Below are experts of layer 8 (counted from 0) of a mixture-of-experts language model. Rows are named router (the router's row for the expert), down (a neuron's output weights, with its number) and show model dimensions 288-383. Each number is 50 + 15 x the weight over its row's rms, rounded and kept within 0 to 99.
Before each expert's rows: a language model's description of what the expert responds to. This comes from a sample of Wikipedia text that the model never trained on.

# expert 57
Description: Nouns and modifiers for buildings, businesses and places after a or the, such as school, church, amusement park, restaurant.
router:76 53 40 41 46 51 57 31 60 69 49 56 42 23 28 49 50 34 54 23 47 38 48 70 61 28 59 44 62 97 51 56 44 31 90 36 45 33 61 42 50 60 70 52 56 84 45 34 41 67 70 64 35 32 53 68 36 47 42 25 47 40 71 18 42 53 44 34 57 51 27 68 79 37 52 29 33 68 55 43 78 32 58 48 62 72 57 61 69 49 46 29 65 61 54 58
down0:50 40 47 52 34 38 49 75 45 39 45 40 56 52 51 53 47 31 80 32 69 56 51 65 53 84 78 64 67 59 13 38 93 43 50 60 38 54 65 59 32 70 37 63 44 59 69 35 28 51 42 55 48 77 70 58 47 65 59 37 57 30 52 41 38 34 38 47 46 50 00 63 26 49 19 24 46 32 29 52 41 34 23 54 68 52 40 35 47 49 39 85 64 32 47 32
down1:31 42 60 28 36 49 57 68 66 51 30 33 73 58 37 80 59 51 75 82 50 27 41 61 79 61 53 29 60 66 44 33 55 53 55 62 51 68 45 72 56 30 56 51 48 45 43 74 67 11 50 55 38 57 49 42 46 56 40 54 54 56 30 49 27 52 14 61 63 31 83 47 75 52 49 51 47 53 64 43 36 57 54 45 44 32 61 30 32 41 52 46 70 53 50 17
down2:37 61 45 46 55 61 55 31 51 38 54 71 34 61 36 67 54 55 66 96 36 35 45 19 43 46 43 58 36 36 19 58 51 22 40 34 67 64 39 76 57 22 39 66 55 41 44 57 51 15 17 62 68 37 61 55 53 16 39 79 61 50 51 47 44 44 43 35 62 35 64 18 61 43 34 64 55 49 40 48 57 49 59 54 43 60 37 61 47 52 30 49 49 30 40 72
down3:53 66 41 35 82 62 52 33 42 60 47 38 42 54 29 46 38 62 69 56 57 27 70 44 48 60 61 61 52 30 47 43 28 48 65 86 39 68 57 39 73 77 50 68 46 37 50 36 38 56 30 56 44 50 53 26 45 40 54 54 57 75 56 49 67 36 57 37 39 61 23 69 54 48 47 76 42 44 08 51 57 40 70 48 32 53 65 54 66 65 64 48 63 45 77 62
down4:62 79 24 44 60 45 49 52 79 49 41 65 36 34 54 53 69 63 21 55 38 37 63 70 71 37 49 54 61 41 62 61 70 38 34 52 58 55 47 57 33 40 56 30 57 63 67 62 26 49 53 29 76 11 63 41 52 45 37 39 43 48 43 20 47 62 59 64 34 59 71 55 64 61 55 46 50 60 33 40 56 61 66 80 44 57 47 81 73 23 45 54 47 47 43 60
down5:63 42 34 71 75 28 44 23 37 48 33 46 36 41 65 41 55 41 49 34 67 63 77 26 46 75 49 34 57 62 59 28 43 30 61 64 66 58 33 71 41 32 61 44 36 64 62 45 68 63 43 55 74 57 41 35 49 54 52 57 40 21 30 68 43 59 38 29 20 31 44 72 39 48 41 54 08 35 27 52 30 59 49 38 58 51 68 39 63 39 42 71 49 31 64 38
down6:55 48 38 48 36 50 31 30 24 54 61 57 43 61 32 53 34 44 48 50 74 81 52 57 91 37 54 29 22 61 46 72 44 50 68 47 63 54 24 52 44 65 81 35 46 58 36 60 68 60 46 71 80 73 22 54 44 47 16 70 59 37 58 56 43 41 56 21 62 38 65 31 51 56 73 47 40 62 29 49 42 42 45 33 56 71 59 27 45 37 40 32 80 49 62 43
down7:42 67 58 63 43 51 54 21 52 47 33 48 36 57 44 18 29 57 57 46 67 73 49 58 34 50 59 46 31 25 36 29 18 72 18 33 61 52 28 43 49 45 52 50 71 36 48 18 52 56 63 69 57 61 38 50 57 84 57 75 42 41 58 80 53 53 63 62 58 21 57 30 70 38 53 45 59 34 39 58 22 43 58 48 62 50 54 43 69 63 48 31 48 54 71 46
down8:57 43 36 42 61 30 54 31 58 49 38 57 60 63 67 67 37 51 22 40 61 58 51 34 54 72 37 36 58 49 52 44 36 43 46 63 61 84 61 49 52 59 67 60 28 63 30 42 21 82 40 70 71 17 49 32 52 42 37 69 51 65 66 35 41 47 47 46 32 40 61 58 37 53 45 68 48 56 59 52 36 40 52 63 40 53 45 60 61 57 55 33 56 49 29 51
down9:37 28 36 32 54 60 30 71 72 46 37 53 72 34 32 38 73 56 58 45 50 42 67 48 60 29 33 26 23 58 42 37 51 52 70 71 52 61 50 55 41 72 54 41 26 53 56 63 35 62 57 57 49 61 50 37 30 16 18 24 41 33 50 54 57 58 46 41 52 38 38 37 50 67 37 56 61 56 71 32 61 65 40 33 55 44 55 55 49 64 38 37 53 67 50 65
down10:32 68 60 47 54 56 71 52 64 49 83 33 29 37 55 50 55 47 51 51 48 54 59 65 31 51 22 63 75 62 46 36 59 54 44 54 20 40 43 42 57 56 70 55 56 33 65 10 38 42 67 56 89 19 51 70 70 59 37 55 30 66 38 63 49 45 35 42 62 53 68 34 44 40 54 36 55 33 38 72 45 37 70 41 48 14 70 47 53 46 82 45 44 57 76 54
down11:48 43 44 43 42 35 51 43 30 82 63 35 48 17 58 34 53 54 59 74 44 66 46 16 57 37 25 42 40 28 60 42 53 47 58 30 70 39 63 38 65 59 60 49 68 72 53 45 61 64 59 59 18 70 52 53 49 21 32 16 40 75 53 79 60 70 72 58 63 44 58 49 26 51 40 79 77 34 30 33 67 51 40 41 21 30 32 13 57 55 58 66 56 55 30 71
down12:67 74 50 42 22 37 48 41 50 27 60 55 47 46 54 67 50 61 32 39 72 29 64 81 35 33 59 66 64 61 65 52 53 36 43 65 36 60 65 33 70 54 50 43 53 29 66 49 60 31 44 34 39 43 58 40 46 45 24 69 60 42 72 51 76 60 44 67 45 51 66 20 61 65 52 66 17 49 40 86 76 81 42 71 44 44 57 46 47 57 62 59 63 62 74 73
down13:44 59 38 45 29 46 49 42 43 62 59 17 77 79 72 59 38 49 27 71 15 85 53 44 63 50 50 36 45 70 70 36 50 46 37 57 32 59 54 46 52 39 56 67 47 36 35 52 58 51 44 43 60 42 69 53 52 20 58 47 20 67 47 41 34 45 50 37 42 31 37 30 53 36 40 52 52 28 49 73 54 52 45 36 85 19 59 42 49 52 55 40 40 48 51 57
down14:25 41 50 43 67 76 33 34 60 23 82 45 51 50 58 43 79 25 58 77 43 51 49 79 50 36 33 31 62 62 54 42 26 70 52 33 75 66 40 60 68 49 38 45 54 45 63 50 72 60 55 48 64 34 49 41 47 70 40 40 43 43 30 82 71 59 32 38 69 24 35 45 30 42 44 45 33 21 46 35 51 50 63 40 59 20 92 40 53 55 61 35 27 41 55 35
down15:55 37 51 63 66 95 82 45 32 60 54 63 55 36 39 48 28 40 69 72 56 63 59 48 58 61 62 54 23 57 61 39 53 59 64 67 36 50 64 53 56 56 92 58 49 58 58 38 71 73 32 44 52 32 54 54 54 62 37 62 45 18 43 35 61 48 69 35 54 59 49 41 64 38 48 31 53 41 71 45 44 45 40 30 66 49 45 45 54 59 22 39 50 51 51 20
down16:52 59 59 50 72 61 43 41 54 26 65 45 50 48 35 30 65 28 53 47 46 58 59 53 41 06 23 68 58 44 68 44 50 71 71 31 35 42 56 64 63 35 52 53 31 39 41 45 59 70 83 58 58 67 53 57 52 50 43 40 29 60 61 61 59 33 62 30 55 73 38 52 48 37 54 38 64 56 62 25 46 46 44 42 61 50 42 25 44 32 55 64 44 18 53 59
down17:55 78 40 41 34 62 04 55 49 47 66 36 43 60 50 01 68 48 63 60 65 67 71 37 25 26 55 57 60 14 67 58 34 33 81 47 39 43 52 46 63 22 51 74 54 52 45 63 49 35 70 42 43 57 53 57 50 47 64 47 52 54 57 71 62 42 53 41 54 60 55 33 69 53 55 51 18 27 52 64 41 45 52 60 50 62 50 31 46 24 57 73 68 37 76 66
down18:38 48 69 57 59 46 49 26 70 50 38 54 65 61 31 48 38 66 44 63 69 60 49 37 59 55 43 47 42 42 78 35 20 69 61 34 39 44 41 29 46 57 50 59 50 90 37 63 67 29 30 60 59 32 67 44 25 70 46 66 81 72 55 76 49 88 42 64 42 68 46 67 61 48 45 36 70 62 51 52 68 59 71 30 25 07 59 62 46 47 43 76 28 52 60 30
down19:51 58 42 43 20 51 69 60 79 41 39 26 62 40 46 29 39 39 66 84 39 65 57 62 38 85 74 50 60 46 77 52 43 45 55 42 61 51 64 41 49 42 64 52 34 83 73 55 62 34 85 30 51 63 48 41 42 54 45 22 33 28 77 76 37 39 36 25 40 55 65 27 54 66 47 66 42 55 36 46 36 59 52 78 73 26 60 59 57 54 40 71 52 41 47 23
down20:43 32 13 87 61 56 57 58 55 64 75 62 52 52 48 41 64 54 48 58 40 57 45 35 46 45 66 54 50 64 33 51 16 46 65 57 31 67 38 67 55 49 40 42 46 59 59 78 31 31 68 69 66 42 45 62 51 41 58 43 40 29 57 67 84 42 28 60 83 15 54 71 64 50 46 61 41 52 43 60 54 59 61 50 48 31 34 44 37 36 63 58 35 64 60 47
down21:47 75 33 58 42 66 66 24 47 46 57 29 50 52 64 16 43 57 36 41 52 34 34 73 43 52 47 36 74 73 70 43 48 40 73 46 43 74 70 68 67 43 45 72 49 28 36 46 74 43 40 59 61 59 49 33 40 62 44 51 46 61 68 66 38 51 51 47 37 56 35 47 44 45 62 45 31 40 36 24 61 36 60 39 56 70 64 46 42 57 41 42 56 61 55 59
down22:66 60 27 50 61 07 73 64 27 63 68 63 49 48 77 49 31 42 57 26 44 65 64 39 27 99 29 44 71 69 40 42 51 51 34 42 08 56 40 52 53 62 50 30 51 51 46 76 56 29 43 75 66 48 41 38 49 51 53 60 26 44 57 65 41 40 52 54 40 55 33 55 44 62 49 52 56 50 39 35 86 74 61 45 65 41 17 51 52 57 33 53 73 72 41 80
down23:65 56 31 22 72 37 19 41 67 35 55 72 46 46 52 57 73 28 21 59 56 55 61 60 59 12 72 44 53 47 64 43 34 47 49 45 43 80 66 52 54 49 50 45 20 39 20 56 39 50 42 24 67 37 36 38 33 47 48 27 52 58 53 65 56 63 20 51 79 38 46 58 60 59 63 72 34 41 51 41 51 41 87 64 34 47 74 65 60 33 49 28 53 42 50 56
down24:42 58 63 58 68 55 20 45 21 41 44 57 55 53 49 68 35 28 53 54 54 51 69 66 41 49 15 40 49 52 78 56 43 59 51 57 64 46 50 49 53 56 55 41 44 45 42 11 26 52 44 67 58 79 52 41 47 56 34 28 37 64 74 47 48 48 65 41 61 57 59 39 49 48 90 74 38 39 66 38 28 34 53 69 52 54 41 39 34 55 36 26 72 67 55 56
down25:63 38 46 46 39 51 33 31 50 66 50 56 60 44 47 47 57 52 44 59 79 44 58 31 49 46 45 43 44 61 57 41 57 62 57 50 60 63 41 44 74 39 29 55 61 27 65 36 64 42 60 38 52 43 38 65 62 79 27 18 29 17 22 64 46 28 47 47 69 43 65 54 49 42 51 74 35 36 65 54 45 76 65 60 71 61 56 46 43 52 91 51 27 59 91 78
down26:18 56 40 38 45 67 59 34 58 52 51 23 59 57 71 32 63 59 56 79 62 33 64 55 53 72 63 39 69 39 65 62 19 51 58 71 67 86 37 33 81 33 62 53 47 54 49 75 57 31 38 36 45 38 45 71 38 51 31 41 54 50 59 48 54 62 21 47 39 46 71 63 33 34 38 34 43 69 60 66 28 31 73 32 88 54 32 41 69 46 44 58 53 52 29 25
down27:33 28 45 72 38 26 88 48 38 47 54 41 40 65 43 29 36 85 43 45 35 44 58 41 43 53 48 34 58 35 61 47 63 40 63 48 27 49 60 47 54 66 57 65 56 32 61 63 48 45 66 69 70 25 35 52 46 49 51 55 68 69 50 33 53 50 51 71 69 63 49 66 45 55 46 63 35 53 35 44 55 38 22 39 69 66 56 34 65 41 55 23 42 75 57 61
down28:30 10 53 65 56 33 35 66 44 43 57 38 53 45 66 45 25 50 51 61 58 45 56 21 54 51 65 56 72 59 57 52 75 55 46 52 28 53 74 56 29 51 39 47 35 64 04 53 66 77 36 48 53 46 36 41 68 36 44 52 68 46 50 42 43 44 58 72 50 69 46 68 40 61 52 52 47 68 60 61 40 56 46 49 53 56 32 51 49 51 67 44 59 27 43 52
down29:43 31 44 28 61 44 46 49 47 62 37 32 79 62 35 34 38 26 60 41 43 52 79 33 78 41 36 58 39 46 67 47 72 40 53 64 27 45 53 35 42 43 33 53 53 54 34 51 63 46 45 19 32 61 75 40 63 52 56 45 37 45 42 36 86 42 55 66 45 71 99 54 59 59 45 87 35 31 48 25 54 75 56 36 25 47 61 14 44 49 61 31 56 40 39 70
down30:56 44 54 81 14 34 62 36 43 38 22 38 57 66 63 49 47 42 92 94 55 55 56 48 56 37 36 56 26 32 44 42 62 30 59 43 28 48 56 51 68 62 64 99 52 29 35 61 26 61 44 27 82 66 40 62 51 34 53 56 52 44 09 50 19 62 40 47 67 39 33 63 53 27 65 58 59 75 51 43 79 63 53 60 50 23 74 48 28 48 85 52 64 30 27 99
down31:65 73 48 30 99 59 77 64 59 43 26 46 56 56 18 27 56 59 48 58 39 47 44 65 67 46 50 39 32 42 37 78 42 54 59 36 61 56 44 69 44 34 42 61 35 50 66 44 69 59 48 47 47 33 60 57 54 71 44 39 48 48 58 47 38 39 55 36 43 43 61 13 43 44 52 06 53 66 65 66 39 64 59 54 47 58 49 68 33 56 45 36 47 45 43 57

# expert 27
Description: In, during, from and nouns of set phrases after in, such as in search of, in light of, in relation to.
router:66 45 48 45 73 59 67 40 50 38 30 49 33 40 35 58 60 32 64 45 41 57 47 58 55 44 64 41 55 63 41 45 33 43 63 44 37 18 82 40 50 71 67 38 59 66 55 34 46 76 65 65 48 39 71 50 39 34 60 22 70 60 44 68 49 66 17 27 63 58 29 60 57 40 52 49 51 66 45 37 70 32 67 53 52 37 84 30 59 56 42 29 54 63 81 48
down0:52 62 42 48 56 27 46 44 43 32 33 30 61 65 53 58 45 40 51 34 34 37 45 38 59 46 58 55 37 46 88 49 43 56 57 49 52 56 33 64 47 61 73 24 72 42 80 47 46 30 20 48 39 33 44 55 55 22 59 67 61 61 67 35 30 25 38 55 49 44 50 61 19 55 76 57 89 79 44 54 57 55 58 48 76 86 33 32 48 76 42 40 35 62 45 68
down1:34 68 81 54 45 43 15 62 41 77 23 46 55 46 65 46 49 60 40 67 54 60 32 66 36 58 59 78 50 77 69 58 60 33 53 50 62 49 38 58 55 39 95 61 50 56 41 48 67 40 35 47 72 55 56 66 43 81 44 44 67 52 58 47 43 42 53 57 28 61 28 63 57 53 50 45 34 46 23 67 25 43 65 33 56 11 34 36 61 49 71 31 60 19 36 54
down2:55 62 68 37 53 42 62 44 33 62 69 42 48 53 25 15 78 71 49 32 47 45 53 54 65 59 47 51 62 33 57 58 29 57 43 53 31 53 35 51 79 80 26 23 59 60 45 51 17 59 45 58 77 36 51 36 48 51 56 39 49 48 70 50 55 65 52 75 22 42 50 50 44 42 00 44 56 63 66 54 62 71 44 50 42 44 48 48 25 39 43 60 54 57 51 48
down3:60 59 33 48 29 17 44 71 56 42 56 47 49 42 34 58 50 58 46 33 35 99 56 54 57 48 45 66 48 42 25 61 58 65 49 62 47 64 40 43 85 75 16 70 50 55 38 57 21 43 34 79 44 55 67 61 41 38 62 41 52 45 53 38 43 31 17 56 29 60 42 65 56 54 61 44 45 50 50 54 39 77 22 35 30 32 45 51 32 75 73 56 55 40 61 56
down4:60 74 54 42 81 70 45 28 53 31 47 67 54 42 59 58 27 40 51 47 36 66 48 56 53 42 89 37 55 34 45 55 61 26 59 72 31 58 68 37 61 37 58 48 51 47 80 59 53 80 35 53 70 38 52 83 70 58 49 36 38 28 36 52 44 56 33 30 98 16 09 70 56 51 48 37 40 44 40 58 53 56 78 40 45 08 52 51 46 37 30 44 50 50 58 67
down5:25 56 66 47 39 50 77 23 63 78 51 46 40 51 60 40 48 45 60 57 28 41 46 64 31 85 85 66 26 56 32 61 57 47 65 51 61 43 60 67 67 34 47 58 44 52 31 23 47 52 53 42 35 21 43 67 11 31 41 40 44 62 41 20 49 72 59 49 47 60 65 34 77 40 47 46 72 77 35 63 56 19 28 62 74 41 40 53 39 50 36 54 48 66 58 44
down6:73 35 26 38 46 57 43 23 32 62 26 60 43 52 60 58 87 72 17 51 62 76 59 34 50 41 38 30 50 71 43 30 63 32 58 68 39 48 82 40 38 40 41 50 30 44 46 81 52 52 46 34 59 66 81 52 71 63 48 51 48 51 56 71 77 65 52 60 76 48 42 45 65 76 39 59 33 37 34 67 56 59 44 59 33 30 64 73 50 51 46 47 16 50 62 37
down7:57 57 40 29 15 35 72 48 53 49 29 74 50 33 43 49 50 59 37 53 42 23 40 45 19 62 61 38 82 92 89 52 61 66 52 35 63 49 40 63 31 65 51 44 46 67 48 43 37 31 55 28 43 44 35 13 69 40 40 70 47 26 45 66 61 66 50 55 55 77 53 50 55 49 52 70 27 57 52 41 73 39 67 46 44 28 39 56 22 67 58 56 45 72 80 53
down8:65 51 22 27 69 44 57 49 54 61 71 57 39 41 35 43 51 66 72 36 67 57 76 74 45 61 63 65 35 36 57 37 61 10 51 55 81 45 53 38 47 69 44 53 41 53 66 61 38 44 57 42 29 59 72 61 52 56 45 48 64 71 52 46 48 46 84 43 50 22 35 59 37 53 58 50 29 80 39 41 48 43 50 45 44 73 73 80 32 24 72 40 19 81 47 14
down9:57 61 70 51 47 50 35 46 81 59 29 60 39 56 27 48 19 58 54 57 30 86 60 81 42 47 44 79 43 30 44 68 41 96 54 36 18 45 35 36 35 28 54 72 69 40 60 40 46 51 40 34 41 44 43 54 45 71 57 62 77 24 55 50 20 43 41 61 29 55 19 77 50 45 62 51 48 52 23 66 61 79 77 67 60 63 58 43 65 42 40 57 63 58 27 20
down10:56 26 35 54 33 48 60 57 26 37 48 42 44 35 40 26 76 44 36 44 60 52 26 63 69 99 50 36 25 29 63 51 51 53 27 38 53 41 32 75 75 51 35 59 43 53 63 47 46 52 54 46 62 38 31 33 51 42 45 61 47 62 19 36 39 42 76 27 35 59 64 54 13 48 27 50 65 69 52 42 41 68 33 66 81 65 45 56 57 38 65 49 64 81 36 35
down11:43 44 30 23 55 28 72 67 41 62 54 70 39 61 38 23 57 49 52 51 43 53 23 36 67 74 78 39 49 25 50 31 46 42 70 12 32 27 70 43 66 76 22 51 57 81 50 72 45 15 41 34 56 31 35 72 53 61 77 58 62 45 55 52 20 48 57 38 35 51 44 43 59 55 47 66 55 59 69 66 31 55 49 43 11 72 64 60 74 64 50 57 39 59 48 47
down12:63 28 27 52 70 51 48 64 65 64 41 44 69 28 37 52 64 65 56 35 44 41 64 54 49 56 49 72 68 43 64 39 58 87 54 69 64 52 56 42 36 71 37 62 56 44 44 66 53 63 55 46 55 41 30 61 37 66 52 43 66 57 57 38 45 53 54 67 74 64 29 44 83 65 53 56 31 74 56 70 50 61 34 43 50 21 49 71 51 51 49 46 56 55 61 48
down13:27 50 60 38 56 50 77 42 44 46 46 59 39 62 99 45 56 46 85 49 65 51 13 69 19 62 49 64 64 55 64 39 08 51 79 70 40 56 33 23 41 51 46 11 24 47 37 28 48 47 37 22 59 46 60 37 45 46 66 37 40 67 43 63 54 57 19 60 48 48 29 43 27 49 26 51 70 33 56 55 36 37 65 63 65 73 58 53 64 61 40 70 40 27 39 46
down14:69 58 16 37 64 50 72 54 41 69 56 35 22 82 33 42 58 47 53 56 59 60 41 49 47 60 79 45 41 54 58 36 56 31 57 59 47 58 29 54 21 46 82 44 47 34 22 49 76 75 39 70 25 29 48 44 25 41 34 63 67 48 47 53 38 51 79 67 80 61 23 35 22 38 73 58 35 55 71 47 44 61 34 24 39 78 44 59 47 52 45 43 54 25 50 39
down15:46 30 44 58 72 30 24 46 41 37 41 40 57 59 23 47 58 50 63 43 36 24 18 49 44 39 63 57 42 50 71 74 46 47 53 41 59 37 79 62 64 52 63 59 15 60 55 32 38 50 43 36 61 72 44 54 37 44 74 39 37 52 38 40 35 84 36 54 46 53 47 41 55 85 54 45 24 46 68 56 61 41 39 46 89 57 49 31 61 46 58 49 58 70 38 82
down16:53 78 39 51 59 60 65 69 52 49 59 62 47 12 77 42 52 58 58 61 55 55 36 43 62 48 57 40 55 62 52 49 61 57 66 46 60 48 49 54 56 51 46 40 68 53 30 53 63 56 57 33 47 36 55 50 63 62 80 33 55 62 53 59 44 57 23 57 40 48 51 40 41 72 66 81 17 44 51 38 28 47 54 36 60 56 58 63 54 55 39 57 62 38 81 52
down17:63 43 36 67 36 44 34 46 14 64 63 44 55 53 61 64 58 71 42 31 48 55 37 50 40 76 40 57 66 57 32 60 75 30 63 60 71 45 38 59 38 62 26 56 86 43 69 48 44 36 54 58 46 34 55 61 57 81 51 40 69 28 50 52 66 51 51 59 38 44 46 46 71 29 38 63 29 26 54 25 55 71 60 46 47 58 50 54 25 39 41 56 58 51 66 46
down18:63 46 59 30 59 49 36 65 45 37 32 51 51 79 36 40 38 36 55 37 48 47 54 22 35 39 40 39 65 70 53 44 73 45 79 67 55 44 61 50 53 75 44 34 19 24 83 38 42 46 47 47 44 36 69 08 39 21 38 60 49 60 73 69 61 20 39 31 38 39 78 16 58 47 41 82 50 27 34 61 67 52 34 64 38 48 40 36 63 82 56 43 62 73 42 65
down19:50 50 42 73 50 57 60 50 50 56 53 33 49 08 40 45 81 75 60 56 47 69 52 47 54 06 62 67 61 55 38 62 35 47 38 50 20 62 43 74 17 32 48 44 22 54 43 38 53 61 41 65 30 51 34 53 68 52 26 50 24 27 51 66 57 74 56 55 54 44 28 45 55 28 27 41 43 11 48 41 47 41 52 34 54 53 34 42 38 40 63 59 18 78 63 58
down20:54 58 52 49 34 64 50 38 25 65 30 41 62 90 59 52 60 35 48 37 66 50 57 38 36 58 55 42 20 23 70 56 47 64 48 57 54 27 36 22 53 63 51 60 64 40 40 49 65 52 57 48 46 31 47 34 45 32 27 54 78 66 52 95 25 46 59 58 53 30 44 48 38 35 47 36 65 59 64 52 52 54 43 70 43 50 37 50 46 44 29 29 45 65 34 36
down21:70 61 62 73 30 44 59 87 65 24 57 64 59 46 44 57 50 70 23 50 71 68 39 46 74 38 20 25 55 66 58 45 10 54 57 66 43 51 67 49 41 63 36 29 66 54 59 05 36 37 58 53 76 28 16 84 77 60 31 47 29 51 32 53 42 34 42 30 45 49 29 29 75 57 65 31 52 35 58 63 35 21 27 54 70 86 44 71 40 44 68 57 35 55 72 49
down22:47 60 51 29 32 61 58 49 31 56 61 47 57 38 43 56 52 46 40 36 55 56 46 36 38 52 55 33 21 55 49 57 27 41 57 37 72 44 48 52 48 78 36 57 43 52 47 39 55 75 53 40 39 69 54 59 35 58 41 55 40 65 54 46 58 38 50 49 64 55 47 65 83 51 59 80 24 65 52 44 77 36 78 71 35 41 50 49 52 51 39 48 57 70 34 44
down23:53 38 41 57 28 31 47 38 46 81 41 59 33 45 48 41 66 55 27 53 47 40 47 68 50 51 60 61 73 75 78 74 40 29 63 59 37 14 63 46 83 45 55 35 73 70 38 50 57 73 71 50 48 21 58 43 42 64 48 35 57 38 28 57 47 40 90 50 69 55 38 58 28 56 46 44 52 62 58 35 70 69 43 54 45 44 44 45 70 19 39 47 46 44 41 47
down24:42 47 51 56 82 48 43 63 51 28 52 41 39 47 64 39 56 56 45 51 78 66 71 35 67 59 72 69 74 49 45 53 14 52 62 52 72 62 49 39 67 19 55 13 14 57 73 64 42 61 58 57 35 57 56 73 57 69 42 76 43 89 27 56 62 87 43 63 55 35 45 40 51 54 56 58 48 32 49 30 48 43 55 47 67 47 60 69 65 45 57 49 56 50 52 38
down25:50 68 82 62 40 52 63 30 64 49 21 20 54 54 66 64 84 47 26 42 57 36 25 82 49 39 38 80 62 51 54 38 39 21 51 49 18 70 63 29 62 45 76 92 40 41 33 36 72 59 50 67 56 63 45 45 53 47 39 54 14 51 54 43 99 54 60 15 64 59 33 53 47 67 36 55 18 59 53 10 24 67 47 48 53 69 54 61 69 53 47 68 60 37 41 60
down26:52 86 38 57 50 57 41 42 67 54 44 28 47 66 39 56 82 13 27 66 47 65 70 45 59 32 27 62 67 56 60 77 55 57 36 25 21 64 50 51 48 53 67 49 67 61 59 50 50 75 44 44 66 35 65 42 57 38 15 53 42 41 53 70 59 39 52 56 63 53 75 42 54 30 45 30 62 86 38 61 61 55 31 42 57 56 51 43 41 63 71 68 30 58 32 49
down27:61 39 18 66 78 60 46 67 34 58 48 55 63 48 63 52 40 27 40 47 38 61 57 68 52 46 64 50 32 25 65 35 34 39 60 62 40 24 45 35 54 61 31 65 36 56 55 47 42 44 47 20 23 43 49 86 40 51 42 24 59 60 41 66 41 65 66 42 50 27 57 40 62 59 56 25 43 36 48 45 38 52 42 18 24 43 52 63 67 50 59 25 45 75 54 46
down28:46 35 58 46 35 27 61 47 54 30 47 52 34 57 26 60 54 49 67 56 39 69 30 61 59 74 38 51 53 43 54 44 56 38 57 48 47 35 70 55 48 65 46 42 58 49 60 81 38 65 25 34 72 60 28 67 53 49 46 40 65 27 33 53 58 52 54 65 39 56 50 61 34 40 67 79 04 67 36 35 59 26 56 47 32 57 27 70 66 55 66 40 67 56 23 48
down29:54 53 17 63 59 54 28 80 61 40 58 48 42 30 32 41 65 44 80 61 64 42 59 54 53 45 43 67 42 59 52 65 51 31 48 63 71 43 23 53 67 56 59 21 63 25 40 48 46 51 59 45 40 38 56 49 82 45 58 61 39 62 40 36 48 43 30 41 38 58 42 64 37 61 62 58 66 64 50 42 58 74 62 44 51 34 65 48 78 41 51 49 69 52 53 40
down30:47 41 44 54 31 54 70 63 57 46 69 39 48 57 44 48 31 54 70 46 70 49 49 65 62 77 58 54 48 16 52 48 52 63 60 29 62 39 43 52 50 61 55 21 73 49 45 45 47 27 36 27 45 62 41 44 57 45 41 62 70 62 37 37 36 50 56 39 69 51 53 64 38 71 64 48 72 49 34 43 54 40 72 59 47 53 69 67 28 41 37 09 38 64 69 43
down31:32 49 31 45 60 49 34 58 52 28 56 47 52 46 44 41 51 54 42 61 50 39 81 58 46 46 62 43 48 22 52 34 33 66 48 61 74 84 29 40 33 40 61 52 39 70 51 51 37 80 54 58 41 49 63 38 21 61 59 32 31 54 50 50 57 67 52 53 54 71 50 51 66 55 75 63 73 64 31 52 24 37 77 74 65 64 76 59 39 48 28 58 77 54 56 74